{"experts_per_token": 6, "n_head": 8, "norm": "rmsnorm", "rope_base": 10000.0, "qk_norm": true, "parallel_block": false, "init_std_down": 0.00284, "lr": 0.00039, "dataset": "wikipedia_en"}
Below are experts of layer 8 (counted from 0) of a mixture-of-experts language model. Rows are named gate (a neuron's input weights, with its number), up (a neuron's input weights, with its number), down (a neuron's output weights, with its number) and show model dimensions 0-255. Each number is 128 + 32 x the weight over its row's rms, rounded and kept within 0 to 255. Numbers have three digits each.
Before each expert's rows: "comes before" lists some tokens at least twice as common just after its tokens as in all text; "mostly gets" lists some tokens that are sent to it at least half of the time. This comes from a sample of Wikipedia text that the model never trained on. Tokens count by the router's weight.

# expert 67
comes before: " the", " he", " it", " a", " his", " she"
mostly gets: " when", " However,", " because", " while", " tells", " where"
gate0:098087155123175122123189089143126091123177176135066156125128127066148081133154122143112168118148128110135139135152141092167143125174164082156125113128143154178134152148167226092148141186067163156083092079089157108113134151132139111168135168124109074050082155193142132129136111123099030176111183193134105094128104088138090117210097089109164073157118115196082124153093103183137112134131112145139093153100129130168145157125124152143163125184069174144167063178139120137125177156160094114091174125138144137135109120152115088147127158089134117148177123104158106120121121124133118126110133139119130078104160119163104171128157177094114109138139127116098144169146143080148108140156136107155112086050167156120080093149137107121179133101118229133155113113082086179095113178099142
up0:150093123114106168115151127154161141134140127132205134111150070168165130092144114149109104192125156116128189134162155120077114154092181186119141142111104142154139146185135085073155087181132072119130077086111139061104108114108099112105155158082177119103115093054145107135106158134097191146137144110155162091067125128142146134121161171128119119138139123134072174142162141094111106199164102144131106136118156156120092104187198119134129079120116106132200143062115182145138159065117144101099096057123096099169133124109091094209133166133082103150129087128147183057119144077128164147138118148130118164173102102149068141151117143120071104154186119092118166188112114179172155110159114141117169220144118147121102178148108089152143146144138186094110179157115151112167115100117142
down0:102122078150127121164140073154120141179165119145115141145155154109222142197047114133127092160113134154154144117109180129094102119126130199117079151107117134112144096086107117165070131099124101158091138133113141125144156101125166132141070123086128170192081104119194123180113175140139110110147115119172125164118150129160090143057138117148163184173110151118128076123119161161130160146113106110128129126137100137171110059103071093138081118149110165149126083102120136114125161077141026180135138149035100094136137129169161117102116135206123133100185118121177161161148071156102158129104119179111178073123151163109105158191135179112162113097118123096106155168143215113126083133128116133176064096124138165162125117049168115123152162131120114079129139105124129073128154100150156
gate1:160170149135085136163132125122200143142139188111144153109063182105139105100123133121118118143130181146136093127173107100087142094100138193110090151097126116140209098144114103113102118092092095128090123115147117104087137136101081143184136142113158111116161126107095169149103060140139195118156191173126143164156123106109122177161163091117156134104143113097117146130223093096121072124130129120103091173115181068114122114153160181085114176089121147189130084102103162121075135107102155178159109161165160115126148142118114092082149155137122102112132102063141108088167139089121133195119104138111219153149142112120199107162119163111093119068119156099087141180092125117165166091181143132140093123133126159200125156157139103125094160125095186132158186161040177096110097082174143
up1:135118138140144169150135138145144052180184190094141173172083136091143136127137154138112151149124126182122121166184133109085073129153132157105148156078139154096145115139158111115078115148110092166099137130163110179136137170106114116152152171103123114113149118154086141188095140123157135117162174108153119166186103144123115190122084141125078157103173096073110111140137152089052079123126112155162147141123174114131122098141179163131116108118114178185141126122056216142107092089135096163159131184165128184075141119102139149089123156103089165174150080110081158171137091116158156138106115125156115146119143063069089087105127144074077134129117180128136169129100085113113109064159133141104104115169117134135091056146148095125099104099062187104144179160061147106074114114227129
down1:102139110178174166086181145145101078193137152088145173129144124188171155131122126116155180108143182080126173164187108154138067161084110156098080128085113124103087073140154125132081152185141119254114101137108132071100179157131141162111143120133192114137104120138131140156143123142132071115154092117140158125100144093086068170089117134150151109087147178102092135153051143132079090161117209147146120167102105100144164114091108158123145127130117095161121098106094173150174088143144101111152191147129144117121148132116126160125100126140144154160103168136165143153145122137139116126104115147132090118129067158136088094135026132101171123129160115063142100129132143175128149157135131124128144176185147137117095122066147165128107143023089136169136153168140136063134139094197113
gate2:099129118168148159158146060146145132124136132185139126056120097156112171110139124129163163135139130171093140116178155097100131167055171072146120162121160161123123075104091088109147140130113186137105130104140109117077122076087126131044162103119150129129099166152141087169113116113133147176137073112115135175171080126179105126073114107194088106129089163054141185120079140134095181038124145120114111153153149122165134086102136140164134126136133139105094170070111169147150101082153114081151155113114114065080100169179084120125136101130160127087138174158083149117140074111138178132147093155213122150108109200166151095176122110089148078116118140125151157142193122096151145146157140079140093111154125051101063164077114180161113136117145135118110141127165132148148184175120084
up2:193103151130126047022166153139091113092124171133152132113111156169135143177090104152132100113147115102122159142117161140140146141152095167177156150067081102122104206175166108070155102133106103153130093125110147179175120148141135118205063112137110121079130189125209149132154135115119115103120209107130101085135132148141092117130177087080104128145151170169155151134132090132113095169142108072036098111109112118077109181185139133191158150144163110145148129168131093071071134130139124115154061087118124169157116100127100131129129155186174165124107129134196130070135146100109104143063145126118120086122195121107154096103123164150098156117164153149138133145090155179114147088131100160117144145104174157074155072115103071140154101099114179132142146128092102143147101127146168
down2:166125113133166108085114095137061129161159161121202125089127140180100113150155069161154040174111119139105165142073097114155207139123157114093139128088094139173173153142117091128137165051125126162150108152137114163129102144141068123159198090143126138150190153139081131035115105157086113148118119167143106094116109193152053096151136146153140120129139155148093171059146079143104078108085111127156178158125127186103150115130107149110116111043187123138126107170087177153121162113130157129105101136073122119100111131104107112123101101136169115136170088117132129095135158163129162119108151111070139142072115160109155150085082129127031150134154170159087158134130120166117182112166126092087129119135066146119102120098173121213072130065118128151143155146139125130163141087124122
gate3:128178080115104090142148182099083146149091114098035134094173141118168112102112105124120144096104108132170192095088106120113144154235094131170175110121124117140068138130083097162185101114133130128136162129100105136153122179114125149137095181102136132095117072099151163133099136129131139063117102155126124147146143141138144102101122115100147185122170092147166132127168150072193163100165126112130118118121114135137081107148190131108114181153139049110073100085105082129117099119160073150126127094148116130174065092103117117155138155131124134084124147108139144133103155139107089134160195070082135121159187046140075092129159190096095152118076138095127082142094138076141117092125156087132062147089145159137208111150076128109170151144164069074185123093139158172169112161151117
up3:091115133086157141122139109170126085152159133142139124116128188120101145126158212107113142132139121159095126133138151137165159087088117128134160118163094179081149123171160095106072152121133073128120137131152126135165118184075146100129219137133155126161097129199125083140142132127099127164100165128102058161112127132157101109074182114168123091097103152138128123110111163097118105115127219148096138181127110135138117226121112144103134081121177127131140089126147128049070084125117105100153072160144125106103139114155094190120141106108190177126130120142162151106134067084091151076090105185136159164129157122148096109132159114101115067115105169153169131168159073141070169131114115145060126131158147104092056062043089086157098107119156166106111121183149126108150119152165053
down3:128156147144122131149144159135137098136173102102084093108168110120151180095121148162107116084121155123116149155147153123136086146175096133076096073151155136218136192147132136145147135117106184166164141131204171109067189070114147139104076126120155128184170156143107143132126079108165109135108115090120084168130127146076110133166145147114096130146129178104175098154081100147170150113168108161098123156176170118122068122132120131160115101085179108092151174129112127174195139102175133117078167134146112092150131216107093140065084111101113169082139133121102106111168132131124107119082116121147075161151117160060103104133116166196097150171096093090123166104107074103158065155108113103081097157092137091128137122157127139053095095084070138202105148142137174128100156073082182
gate4:086131101147121171158126152131109089176170169127073158217146109102128052168140225150124149123064139124108101174164076148126122158144087126144125093125094111137187107104092141063102057117105174149133120085092114126105119059143139084138146087137143125140119123172144117144111152082126094148131129089128095113139108087103128142193105133137158070069087160119131135143084097105161104109097141139121129102128183109150104079178126115103191158127119114162077112101131046138117092158149096128167148131103088173145172117109125078161114148075072101114186158149194091104118116136101170102141072164115125157183100090130153111158125139094167217109153143126129201163135148092151084089113161147116131162080169122124126081105184084108150136115142158127103132057103164133116078107116132
up4:175134089115139147109124120202130112172150255138153169109171113081164146133119119113125139174175104117115147130157096096135176167091135148123198156145092184132109103139113116127116159147165147163147175122088106136125116165122138121106135137188145147129095146163111194129100052108113149095090164151087144220115108149120115154155098097178107150102140119072130113126089099130152173163116091158158132120218082178244145095134144132170154153133156151170124101073124137116119107157121119078182139152177107164096153130170142146131080124138118133114153190172176159094160115113133107060152136153158139063120162133158141113178102113090135151092149157100124115102177091165139114165159149206136107173147125129142140108153123099145072168147103119097114191188143086111136131131153141
down4:119124121114137126088144151122111097125099058117136124184163135136116167138178082153171180062122152153125048105158122198096075128141097134112058145157136095082109122116132173116090067141114133156122072113055131170095110166145171126157136109112171142142077133128095104144168144111137129165187103126147150096137099110122076150139168130111134129166096045130127154093183155114162143111156145163110108163123170051134068135089126072116176114145106114113107183130161151103149185060160163113086118131141131083146158188110093110146136136138143160137104157123086170129117161169112104136126162080075154175116041131111158105200079122098131056113154134165191186164133086110134125088135103124099135132120155135176091155105105143121137115129095107122128058101172145210131148091116082
gate5:095177151150150145139100107158124124081174129168145150162115134135103129124133124123145161121141198158149181130127076136112069141134133103099092087159160115097143069135094147109098134139146106099104126113097094178110116093128081164116087145125123128139075141044117147142086175117136135185130179095138176096144133087119092176124128146099094116162070172164092142149108141161096155151089119167135122131177152079110085135123163105151160102143093162154159182138096142116112123076190109146138089117131148141159172141141109066128066096132115100162105190130124132146120092166167134171170136138114183114108086203126162126166121068155210130107174099153087149159123156153188145175155116127155146181080098102120142116197110194190113190156138076156163060072070169098075141183117155
up5:120157084101132140132154120150121143117153108142153107097062141106078158066132119128128131075114157136167149099134080121047064120149123088118112070188150080140132118143114101129134140177171118092135102133155123143140113079144107165075110162126122159110141162078138095161107116180147158146165093103183157097147137057116100120126106086106120153152085138090121123176099135128136179107107131183081128118159134129088095175092164097109091070167122109139121123131106135102143145071132119145115144166101137119140163202123104071194092116103110080105151143085126072192064055181130133183135132058091188144117166188107151078149202071135133130058149140101061150146105109122159122130161113125092115113109110102133159148169107165159140174139154190108172111100085150141070110202097133
down5:140125072111115187197166128163148103088129153186129162078148145102139109132132187135136189147137141113121167104151165107161138123156085136117161115088158120132082114096127116138103184157136175146066170175114109079126104181133155152139119070108124124184157141126095088126113145102178131112082137084094171173116119106115082188099104174124141152074150160132096172230124109122117123074110195142091141131129089162155131145112162120163135108195167128085081161119150128131139129166107141095137115104116115139111165085204172159059112162127092103118131165150116103143091134133171099104160112146145094045087097174147117125175151109151089157161151145128161158110133129118131085154109180130229142145192141149146153140099137144125169116165118076127144169129118160039146096200115179
gate6:175145153152069126220133189157152109127069097162183095079141217116152066124110095147135131079183160125167125156102135079102098077129150107144069071093185071155115154099182167127189117096116075130168167122158106072119137133115144176118062129140141112103162142085110200099106134121138078117097145144132172099123150101145157142158092158101124131179138133164080142134132109110133126158115120108106132119132117083125158153133153131143136143140136123148148141131142119129147068173127117127125109143216171143175092106096095092046156198131124125110161092144116153149107195153099097123102123144115075097099117113155141174108116212171104098139136108142118071157172183119082101124067161147141138124123109168187140154105089167153104054129111135184093137096079104132122104134134154
up6:129127104088148135122143100120138142143159114046134147150158110140088158125121105113130102139107146100097133101118109148120132155131104169136194186161121126117123179171190109121128155139127189105104086124191157211084144124111146098130189138169139085184109131141135088106110158129097138133162121087070130171165072161131121119105144132179161114120211120119140103127154141114117091051157103200106153167133140171123134123118164118135131208141127084136132143148052089127179102034112107183128161141064147116039079177182120124172167087134127122121134143091102137113129152087148110092152162127165115149172143128165096133194143120100144119135103143091110166104108108177174138126222139093152086152134189146094164075122136105143118145114196144048171129116184093120103137138145123
down6:070127067195134072107104114130118130219169115157135136094105091132176146123114164124100079115159160182103139114167174110148155060109115148143166160150104115108116166089059135129121164099131088155164093108139105049102110120144093071101112116115159187124144139094186113107089070165145107080153144175166112118140153146089089130116072136131087152133109122111147112065148108203103164062085065138109078107144100129171145150080107127073146108106178127157135102135101112158152119090129104104226114156053192064157115135104093115169105106149139129152118139099115175112120098099128146183108183122130122089138108153125058116153145142143127136106105167132146162085130169139181112084138140153085106165163106147145105088063145124120181150106124145163089091109163166106146138097158150
gate7:194128140121134148167120112166154106102022092154142042109095117127173090187103115135141121160149096171189096129180144129127098079131068179109130107115128082214140124108120123187151113113099099170135134129168193088118181172123121101110104071183090084092117113130087154080152138182117142110084107124112172161129213096130203104157116156094146127121140089144115202109162130100143123117168132082122182131101136166057122137140121070143118088124178117183176098197190124062136123165139130119097125121148151134147154130077162145108075127161127093095184098101138085120111185104135111098169125161149135118114145133099106174058138097119092117163110155122138081141080138132124154129170112105135119129110134133070147088165126107147127107115145097170131131131133122095202113117138148
up7:141149138138131123128169068117110091110165152148154204165110106111098122095202125130098109120119119088156174127152146167156114168193152114105186165163129181076129116153163108117140094116103156100120067103100071162153060082096110141121099133105116124116088101126154111080157145127152102126150096099123087178155051229139116111134086078170136101127124131113153125098091130121113129211144068147161124112109106143132104076064174067127130171176115116118041138091076126185137141107121153108129137122103084197104071154190116094125156153128172151142100146084160124119110136127084104070102090128116095118111105117178124068095146127140080177124133093147114157084134134099104149133101121161130151123117078143145113071101125117174093148087186126077193103118146161129081130095116062
down7:121157121147146079111112124090137175159163128099033167138130141088133139124117152158153158170106162132126159123144190156204156124111153172142150149169072169081159219112151128120132146120155048161098138128150094108122133116107111092129181149146144079127127078144154121070177104147113126117144073177124097200147119100104057125108121054200112095055178139175117132119154119117051106130087102162091078184112059145142091136110081110093139170109162114128082131124089143154119117074114125113161111157102105164208125121140160105179179093121103136135175121111110149109153146112112099166100164117108192134143155123124088127139160114079134147120115154117118136079112139171141084124150103101114126137188114169089156156131140118161189158125199094127166097137179123103135069151166148
gate8:157107132148136150120142136145131111153170145099178166147173128194095133129128093134150124174124050105104182111172177149130174162109082121082138148073170121147124093139148126141096218148079133153116112111142110159155176105175180101075142089147161138124138143110087079129124101092098118068098106143119076111100077097156125100098141132109072154185085093094080076159099126159123165139144107174101115186180133148140091135115116131154106086097142109097118177063099144139079110065182107102127172122109101181084091080132084138174133077142162184117093151159146159144157042105126110125099170134152114110137099138097114141132138120101085070161183130121122147073203104109131093056102093200099132103091155110102107099127135156157154082105081119057109132093154147162135149101126136
up8:116160123155164108158131149118088144168103105142168159164149175114080143110055162159138135106150083156175138168105188109077172179135111209116161127098104090112128142113145080155093177150120127127108093148137100123106137145128161100063129092111193131152128127120115061152096055134116149129098102130160095186149076064097150099151128216134113133158119098055129115154110126135108171123131081146098167130150146093165128125151099131092111153036154133140131148113109165132092115067130078106156154126115140135088095113142157106184121096085083146097116130162131126180136103112152095129126134169116170156145120144142146106204105046087104146139176076042076123061166112144091107065136075151100113151111164173173131088119179119089119147161106186116142121107109189145111153135116095
down8:129063106114189136182129096166067113106166123116139183138201160127123180115159104148155088111172211127162081145077116149134119083136167121078167110161105154157095113125149103129125087118131103138155124109052143108107118103168129106111101127135131106132066104141112132125116101184109118182091137092118123099131101105155156120175153132086193105140146116119146174137148152183160155209082168114136126148111084111114130149165087101117127121098086142117121097173156077162116133135137121176111186082174071071197093141118140143072145070077136074136169132098139144135155153166137088139138164083150118153159139138167133088124178185110111087148122167131147103090115156102150070167125131058113119101090179135203172083140138066100111174161155176126108097153090139164158166105080085
gate9:129084044102203140139075092130153080111186167178103130120147192171171153136146112119124107194138195131181152146149124140153142169104188064140160111126153136126105084182102146193115126082132092078151157135118146125071133090155139125127163126086154137112143122071199146138160092170128074123105126049100154096140162128099166127130142158150129114142070175095089105141093114109160177175061134087173096092127076129082176112106110194114110124116132145092121130119132203160119136182166127087120116129156116130209085063174188110148144171136122129128144141129130139111101171171156143180093123117141111148131114064082134158143153152163140129143075076135151128134122121079141119153137156124139149145154084116105148153117109151118118126158079086162090192131169187145173130160103121
up9:103105074065088078121166102131076162104118117097066083093130113131086144117129173120134105108067172092142157173086142139150073113057140162128126115102104145095079170109119106172152150104191139184138086192156153112148118129111156146162133075125142175097080105138137094154145143221171164100173048114164112070083108089069101130106141121137142095155145141140118074119103079074109162135132097153117179106060084154129119095164143199119111132094168092071160107102119130182094144111073097085131116137083108086124121080153156143141127126108112114160146125133197113159082116127129127115137170144100108113137114141172080164143131061159132130141087135102108159158126077051112050155157165109116146103106109086123096136162188138136135125114146096114130103116132142206141107127097102
down9:142091084121144141088110119117107183127098193123136179109128179237115100099160099148101089159163130153126121136145126141175163146093200129135216168107112112102162138124184169149163166107169065131141161099108092102066093190133120145118162124170129092136170128078132141095112151151139106075134131160089099113138126072176148111109129123141132079113116126140091186105105128192153077138117133143165093098089123150122192133149098159115113145138114129074105100132158167157127159157192137074187177111097117131160192138171155093108132101126165078140117175148165148089149146088098119092123122169131177109057094194143137131191147212105151115132135117076114127160085110104155092134137120124163187105171086092102109109108116147171120103144122084153121140153136149151172107057089166
gate10:111121146117184166177071130151117148161126169081106103134141137112070154132148138169098129138101091106211130173125134129116050082147114137137129107153113158156105089088120123162106151135138145150128144095178091088125144161170153016196153168123084106114128115100157073164129136142091116151172109084141139122159130145105129126104179104084129074071176068132105096136169127125123134137151106140171111143164084131085146138077076133125112104149194158096122166177190115186139128101142099175097125103127129153139147087183119185104131142105123123157134141137154193132078029120198147148132132137107079160109175147083133135078128135154107066135135126134155168117110109158110143138174174095178206114131101112184148124155075186116118090082162126140120091148184117139134204150120110
up10:113130178071185117142123119151156114132102051137085140101152163106139114123110114129142136142162174143150153120180102085130110127161119092096134132138138124045107043138196135150108143129140176088108153070061122130078137141069163193126146186120141142156102110154119154101131151112127128058123132164067114119168170117107140128154103110155133140153091129139112149140102152126099196056144193075136104130092062097152128142092165105146157147120101100094141117061126178172074117109135148086127133187195086155096092130132105149188129090088155107134045171166090167097142116189113133111123056133128159108099115134141159170159171108116128160157107119148147161102143129129062127120105160039120147155150068144142126185111111178123154096172118137151135115156182108165149087159176112
down10:096141107153073162177170141117173144123143070115136179062150164109088163104145178070160144144146139127078183090190110121098119192102119126158124088085155115115201109132149090124202143148121156083122141156126121073105124067103121140174130117163122180142118135154095130150186145110169068112110194076174149134123066064120100136082123069123136143147147102223124111127066194133085148141101156164098138131134139179118138116079120137168156153109105112142103185094087136133136112150150080159170113161153151136115145119117169180087139173136104136157082116135142127177164121131174144075184114178169182090101133122143089119148141106146149101131146133117201123111098093103106063121120176161109168123089122141131146179123127174173162119171089138123103148165172163167140144132155076
gate11:097061176119177110089099148153096108086147136124184063123092163050109141107159135070098138079126170178205109148144136138131127139168184108139089106136101116112130106175091099160058127181185079118105127169184143135126136112111107162125137109111126156120151101140095151155121128162130114178126145119161125097169101138125181106098207156103057128093116082130161166117128101126117088126090171123115120123119151134142142109066146107078124135103131150156149140145148094184125140137171115113118152099110110162138199148143049132129187096151089141094121132121076158128149114153172092144087092173115127083168130166120156066075128078107140179181149181120111063111160192110126141082147153159083128134114104075152146108129156113123158135066148111160042185104103188154071129145150151
up11:155162092057114125132118107138155154192133146127142167093142076163095110152080184176138116162186109150097142135124068124099115060165085183135181127101065145079128155144146113148141157117094126159113176071097136120147118149123153092169117123107173124137075117129131153135149144113093121095127123169080126146098058138141134130158093099119151093142184167154138132107174106171113092117178126175144084158155040135072089192155096151161150116133100125080121113099121109136105114103100092124110181136113132145131142169151187152139108098143175080090150152140146112121140187147090140171170099161144124118147145139131146150175119144164096079066140178140092145104154083249184123124154119153124123152110107194157145155203125130134085097150149142033127062142156110164151148111157154
down11:081126178138122142077129099117178127118130104082112108079178128131054121151121138130152093060118096110108093158095064171188145081137170187077207168191116154117129127146144106141093105103086133141141190090165102123137118088136120106141130172139177124165115172206101143120129136135108126137124138100110084113118078112129121123132194098159135163126146166123110020132167110133094101112159131146094072087122169139079084183173118111089114120140096155130090103119100108127119099130168095121119151131129153163129148145182085095111123126143135186092140180123068146196150126197083110097119141086090089164130133095076165201181152122141110109090117146139176145143122095094131088181152139100103101138078152143108152072164166122149097126112158080117178140159165076158161156138172079
gate12:079103090139167131088178112196118094097130082164186132136144107122176094099104131123157102137117157104127130103165106096186075164124115093136142084166098133151105114042124143105129128148160113107129093104145179122163101106160077140124105081202093064120135102179182086129227147109114080171153157119134126206160087139154120109082080156125184146157150124142110079108072152104144126099108157085132120131167118122134117134110160105127137174139089157136080080133133124048119080168058180124126150136167133117184129110124210100100154122084124086102155116103120174166090125107158173044121143141158075132112138114100159141106150170124170131151125155159094082101069123157112103133129116099075155132160119195175140134171100117170098135119143186177162136129173105164140119130145149
up12:169090147120093106179077183087099150192104129081127156107168146102133138143141120119163156144111117175113114119129141110107143105118078160072125169094193076099152140135148102190123076066142149141129170161109124133110176180075147085157164155073114152057141104089124180138041120143147133082101107104091106147127103104133124107152112104131103130090183129132113151157143127106078151146167094177119105115101124122073126084095161141143108118104159087133147130143174145205193133107157096149101089120196162134069108134110092084148136123151193142165069160158123076086155135127154128136125148090120125055077111118167093166164133114114045105161112118108175152123152168132120174103106145174175060161095162103114173079077128124125157091123138079105119138068074142152126074137156138
down12:095140128111155080137117076132179148207154170200097186124147110130141162119078112159120079159128174182109134049151210131142180100123196190109032156095130133142123136080100161134059111068141136101090139127152116110127170171093063149102106186157110126138175107114157209155103111139168131115091166121103147089124120137149146082112168115158150120085108135166147147149159087164105114115127129136120155095153145127150132092154093158131100121123154152182098168141137169198145091146103076176166128131150075131125103133164152139156079101164116131135154183143081122150175138151117162148124080103106072130099151164129140162233081117123121150154061114176130123186158154073120140157148096124096150148143150103107150150145153161135102109126111059143110136164116103115170110112128133
gate13:137103151073149113149097079099075147154128123070042135085153149140063118131111166054174128127132047099132119123142109153061110177131123092137184155193138139122094112152131126120089105122174131105100117084114014191137129145075169119087112115127170131165118165152126138104110132125121107135130134221124125129215144139127147180145099095157134131130163090094144097141142141132107120137120123129176113130117131107099134134103068132155147095145183165108137093109125094178139147173159059088109183082119147197103139167120126164131114155125076124149163172103151123184054138153068090113149170132112145112118121138149049156113117091097155130130223135148140156120140126145156109213148104126114179114151116161095114104084141163147150132144099103087183106135152081133107141155157096
up13:135104141117133118134145121152091138145072130115092153109191188155083149168116166089168136133140127078127155187129079114067161129117178115129103131126090107127145095072130121111110163144096152092131137140105143140062119108093185096119170160109115163175138180131098087144106136060110120130113062142156139162153139102150145155129123143164141134130102110090137092134161088083145148097079110130149120125131152045097113100101126109118128097121091126091156150083122159148133165089077127089150186130151087101118094080132123138109168147120069210147053110169147102144098110104116146176179087184154064138124070085196096080138127079167163090154192137119135119061125138124155090080106106179174159164149177145143138159043156151121096171135158142141194115123193163127075121153108070
down13:119112180150113116125150158120120096061164101134125147150129054098161129120171138164038090133148153177093182183104156121227092093118123125119121123176143092103120127151066147113151160131124121113149163149174169112140083086126080104126090162132143159092176136127088116127106157178113144069040203116148088127131129177154138110114157120120113085142066086127110102118099163128143147174164110093063122092149119170160116137096160079163101117130106091166179103180134092134110138084110129102110159129075134144174135154195099137091127101137140118073143138191070122076115140136112081126132153096120098187127105141131152144151150144104169171100065132134180079149184157100154154170157160134142083085150125098098173136174125107150140185134169087154170162172149152101123138192114156
gate14:113085110182128116132118161093100137109142195060128111072107118112097133123077108113152118154103201166142116095147122118113153116126126115146138114115104130079094071091083139129147147094145094128175141120129118128078139146121076122090129136161106158128142131096052155170127085183147187097073143110153125099101088135097112141061160087109082124108149113134105150135120084120158141145133142091135146166106206124130139125117106186145091130145147129194155090135133127185122104127086100136167157178151093156122119113193077100145155152136108191140125146117139137159184086128171138177127076118164166107115100123076134055115123126190191135115127135085184134150069135177202182115137119125059086131195132098104141140133182126146127141162091062091143153167123182107046117175185196
up14:147155147112134162083100096189125124148119070137076137164149160164137098105164120111120101140164115120129227139110154128138097162147142142100150156176147127177141147150185178152112108118105186107117136125141081102123112095160186117140098153102168116164150084178219116116112195109116096105176144112157119124122122126102181120116134144113182138148106108143139096137184163105087115104139117188164118103185106139095141126139146048151144187083136143089081168127128194116152137124159109121126107100136107097140116130111184119125112104137078065121163154123149097095047106108099110078110168112108040132177130164156119191173157130106082080115130151147083106108158125112061076150122122130134161169067122157109095085149059114118134146076192198122130116106183114124167161094112064
down14:116092176114125139078141061151155129062084086124133119114094126060116127092154102109075037116093120157121126143107153123147136095135210108083166142088122134108156098117143119185128101072105198073148187086162123109180090077084180150158121154131090070121134086095124085092129085128141130132138148077087113142131113113109190101117158145153109091178115084114173071144135128098130167115156130099156129121181171112095069153154111100127084101080140144119105114144151107120103173134146157105090152143154121138081116105095102143070104093100112148109142098111156077089145133147133113091091080110171127175194161141129123204176128148139116119136075062163156138145124086094162120177122102121139099094145106165153110094144095083115148147148187125050079090092112134148084147200086127
gate15:174079149131140109125116134143140105128153120084124121095149108136095080136149140157125101116120108150113207105110149130111191134077147125101150129115103129091150112118116127159153089179171142111125066113091131108058139097065129069120110141137083066096126136084123132125160116110055130086119124078143119163169104120108116129143175149165098141179128156122172147096128167121099094168116117129146107151182133127074137150094085139195148075074078138125155135083100154115125157060124075126144142164110181167141100197156119106164112129127129136099151108156069139112167150174138102111134061094184120099165079116151087098136134114153150145152137132142048117201179061076190172161153106083132170101136113109037034118164153154153096135151175070141098137131089094187121119098139109
up15:099112139185129182138067068118172147095096156128115097143125153136126162121175140107120069153141178132157105103175104164122098080112153084119099173086140071206114148122126181120061154062148140066197153122129132160120154112171094136148133123173119108118130129178077078074164131136108107152076134163124100127099136170129165110143100093093147162098191095133087091056115155125145167137166178108110144157118144149114108143049138148101043119111134101104080074159190117184136156169138207143067147152131148128120127080062143145130144074154167123155093154093094145134135118111110148145028157124095123085102081095104125151112097115122084123163134163156149078129117120169114128201114114125086096107126099088135194142129097163132147128129146091147135168116122128121111091118168142
down15:094124074099108108112172139100093097134151141088141126091091140092120134199132084139111201069147148110105088199173148112092100136164127115134132079109127127080144150101109120134087067144146141172100121184103121163133087155172111160073092093064159126176094115150102146146130174124170164166162127153165125102166091088147109149093016088111116164113145109089153126183134154144146205091148111144118211111156115078156096143142213131151099148192182105135134142170126097144125182116140135145150107072151096090138171138110110096146147145166166143172116112060174090197102102145085116111120109134108182128168192105112122149181120107121125202097107118152107137127132143143130109111137175167155077196137090147149125095119125111092102102102157146088132102097139133128128162101090168
gate16:203073096138098143170115174164151090110117119115163148149187140121140123116133126204215144124127093096105120116137142184138103144098139125136086084116077160173087134109071211119164137133136139168101125126160150048102124173109160180162150151108109114127123141101092121157097125161143096089042084177111116144119104133120204149022187114138125144190127129142156157137104155135154184119144118151104169131186140120107111149142124158129089065113128099044115108105189163112181088120156090109144101134142115148121143123157071173121105147152154115081103142139149112138146144177182188160137099133099143067119125167131103126160121134137153141119138083184087147132212091114114128118160114133159160115087140124167083121120127139167141128174155103190125116114146136179175104071075134
up16:138170134049186095098151108120113158106091128127094098160135170116142170142177097130088106147094085127173110119104144176163164140118198083137159166167129145143080064185156068104173122174146170215132134152167179128186115118146104120192099112120132173054129061134127080139160104149078115128143166094168156090135162133124135065174083129077093120147110130118148130114078149137175166110140181129167050168140084105109139066167094118079118099082106124100140161143127130097073173123151099125121137116103136057120096166135140124027127160144119069162104117074144129128104109141116166077092111125129132122058160112114122123116114115091128149140057095128138102099109078136065113145103118102122125148146078119162159133112076131110136145122100121099117125148142181116157180128126084
down16:127139114105110122065144075186098166149148125125061156115117088100142101175133106090111096140122121125118106197136128166088127140093157132159135132171119179095148079079155153172143156099100151167108139220098171119146193141125224077112059132071130132144157084086114125126161132171148112130162128144132133092105131186120094138117134142109112143103166155152189136110067138202146143127178087136174175123107140123173162102141060137133197082117123146095158086104160093113165071135100128107175100149148125107121129166156210124174101138120119144174086110066199115091131104135149163134123113211130134118078160069188083130136164160111146185078084152114107118128106139126083121133113107131106115085091125160141109114100103160087123109103185128115132169139121189172136101116095135
gate17:100134200207109042093127138183159173133076161109145107129116129129178113127134124176098149096163159109168152140183142126138158155132105145153106133120141115157117140134144120093101108110082162177147091164116138084126191097105040090088161131127116111156091121102154198074080121133133085132123157082138117124155141089153094066204175165095155106136106133143167113160128111174183111124165179171151108106116164097120139101168096143191120106167077135202132137173145135098093081174153146168165099099183197114193111106129170115088161100088104130113124104110109107124138115124129111136095133130094072192156088100130122084145091129099136118128135091130126036151102163092168145134057110159168116100135147117113140133094115187123146135119140156166115119123110151082042150171139149
up17:148076172191173106126111132134116102124108154157208078155123158141155112056088108125156098110184131139141180139154214149063122121182169099129154135078214122162068169110143087082107112079124150050135106121064096106158104087105124121047115109174158160140133136149162119069137131121155084139143128074125109104199090151089126103150154107084164145137107170120186095134113104104151181091184128174132100128089154116174110154151164108162140149153101175136133140125108109145154115183143112154153080160136106178142117121149062122144161123140162200125162100123105102171128097104122095098132102123109014117114094137125126118105142134117101116134137118161119099160097174141141121112128125156084146108137125114137063126130120169157161131084117183126085144115076064081107106173143101
down17:124184085162094104156157088180146142110089114092142160119144146102168134159118197131099198149111061116129127155109104079039084173092091115169137091159135113090157160185131126113106098172108120154135175173084131129181116100067160142123110134161177142136103090081131138148166110126123150146167144161127132153126112093148144124108080128082126070137170159157105111168105159139159051140100131107146113118163137154126136098136040150173147131176166096195158114086045187138125107167088177147058159097139149141170123145163120100109118185111113139103142109157115151143168106120149143184196129121130190109102144060145131127137077084136148110078144173124116129087130168115141148145158129154201144115097091127122167170230131135162116146085112090103155154115091119140147143110160154